{"num_hidden_layers": 8, "hidden_size": 384, "d_shared_expert": 256, "lr_router": 0.00102, "tie_word_embeddings": true, "init": "normal", "init_std_up": 0.0227, "batch_tokens": 131072, "dataset": "wikipedia_en"}
Below are experts of layer 3 (counted from 0) of a mixture-of-experts language model. Rows are named gate (a neuron's input weights, with its number), up (a neuron's input weights, with its number) and show model dimensions 288-383. Each number is 128 + 32 x the weight over its row's rms, rounded and kept within 0 to 255. Numbers have three digits each.
Before each expert's rows: a language model's description of what the expert responds to. This comes from a sample of Wikipedia text that the model never trained on.

# expert 19
Short middle syllables inside longer words, often after con, dis or re prefixes, e.g. u in "confusion", cep in "concepts", ent in "inventory".
gate2:155112151128077163138120165184118078124096142151143084085173101023136103102109121099133105148058111113126087125168118118126066156107119186134189148125169098133104096110104115152097160166175142142125093135129127084129113092123121099093020182115183125123107175161094163175078110126111104176
up2:186127119163077136153099117182075140113062157124139136128129100133099101148151116081156128154093095116135106168181189125099054098136143146133149143120173130098109153158110092103104125114164130078099094145123114119126105136151094149134062111171178134137110160175135177099133060100069107136

# expert 55
Words introducing examples or lists, such as including, such, also, include, and "See also"; also the fragment ec in "molecule", "spacecraft".
gate0:131112136180080095084125101069124145101043212138136089183139132110105127100179125105133089127106085099138116152098130130152144156101166204143129178120133211171104162193143113165123066118106203118152121076117120102054079129157127147146165124100181120107138095098149098164149122148103111165
up0:133147083156187173137116160083168175105087107170158153121122181083094098112112137120105096172072130113114134107102162131118104088101146156107138121137071129117110078120118123180140087140127117091080146107158136077136162106137102116106153127163161088111184210141147150116126151156071093144

# expert 24
Articles, possessives and quantifiers after of, in, for, to, e.g. the United, his parents, two floatplanes, several.
gate2:115102156126106164176105151100092115173146088134106154165138131126140155099105077077130106163072088120143151111093102117128229137119129127093118096143092095098096107104145106101149160084169107146138130132097102091100080122087138132127078118132106175122112079176146165132157149163125138123
up2:113107101133141143177100139186084108074131087170115103163112183124183183167180074115078103164105096141145151095063151113113183114157145144169109094122123124168101113141131131126161139125108109133084127102076123120111144091139153125147077155189153157094094093145137139111207180119146119133

# expert 39
Word pieces finishing names and words, especially after An, Al, en, such as Anal-ys-is, Uzbek-ist-an, Ugand-an, Chub-ut.
gate2:099129133177179071074121073088085113127116109169156151101113186147122170168095144122137114163118175132168150105094115120121193095146173167102101089084081154110152230116146089144119148165123123100121127145151098157084115134106156107152096083130116125073181138128101147099111128153173134099
up2:125113125179125103052130147151128102143146122129101130108091168148143101061130124117146088129166119129152137081100141110127140156152190094108111118128114141114112155115125088146123139144145143136113111125135114078135158120107107104175114101145155129148219110106148147142098113102179147063

# expert 46
Final pieces ending words, especially Latin or Slavic-style names, such as -ia, -ana, -ova, -o in Eurasia, Metropolitana.
gate0:141089130117154157184124109130160086159177154157163088115155072071147115137150201117107085115096124133090098122150154129130112169057122103144167164136141084092186098149119096135090178115177055157125073084163101096114126103103124082103205132126143094120111142094238140131130127083145109092
up0:109132147141126079094141113127162169117104115150122095124048099131105151098127107160144109056153156116178135166105099145154064110159089109128099057120128154088113116148131158161130104065167159154172220092109158063143169103162138211077101107136102129061174154146124109121189131139103121098

# expert 0
Possessive 's after names and organisations, apostrophes, and possessive determiners like his, their, its, e.g. Guard's, his father.
gate0:115104169153075117157137128104147101180163146163137162149148153153148086168136162172126169151136124174132103106126071144089184100147140164143130140179135118134146159170119138178145143166148133153126176120170191166111141191173101108128113136134143160111109163113078201155091186155147052113
up0:163095102121154180100132118156118105112182098058091111111122153151154121125145116129197117171155093154149090157171127132149097085140095114124123145113095151161108112133155092123116108078102116120079111136166141142094144073110136129113124142133108108136176163132148105147140117127054118111

# expert 13
Stem pieces starting learned words of Latin origin, often after in or trans, such as scrip, spec, disc, writ, anim, form.
gate0:100106088104104103124117159160181116117153046125091096168140155168079102138135098152121084114108167129168121152086132134124106215161114153196129087102151123103124157120108144098122113093072089050122139133081142077108119028137132146127105099175095115078130126175123127103079133100128131169
up0:111086189119110177141114137120137120153115067124137153093117182097083169140123135098191138102161137159176094182106137128120119137117129111225128092107141165135118191188099118127147091121116105125132180155099134064154125108096147111131118113143058113124119090138119123092163143125131143137

# expert 27
Middle or ending pieces of Latinate words after prefixes like ab, ad, dis, such as ind-ul-gence, ab-ul-ia, trans-actions, tribut-ary.
gate0:076134097137091175162147096216102137186162107140110114136121136015134101147161097131175110068132146157129105196111163138158123115094096108136130135125156085091090134156122124095146103159091170152188111142144191129109141136107091113101146128110098144153144126108079129148098134128108108124
up0:161137128154107128128130177101143142144091105092144135173187157189113175103165144056143144093118151134063129119102139124120155198156137096111154140143124124110174094151124154145171141163136119123071150107104140104139121127127161181153109145117171115078155140176141160113130089131099096132

# expert 36
Second or final pieces of place and proper names, e.g. States after United, York after New, Fin-land, Lu-x-embourg.
gate2:147147080095146142128114093119182122157073132130172093181109069107149208124119145117175122144131137111148135106114134138134128077171102158106173196188131137155133161149124125085068201204124185159132141156179153111082105115161121182122101121127118115171114074143153136119140163150101157176
up2:077105140133119145181104133117161139179144097197115062173149116103144181163144114100159156110098177123113119096153094147110121166150116196139122167151066120214154113098117109162139207165069128158105187176124162097146076134113088177122147102090141151104093136140104164102176149157134115185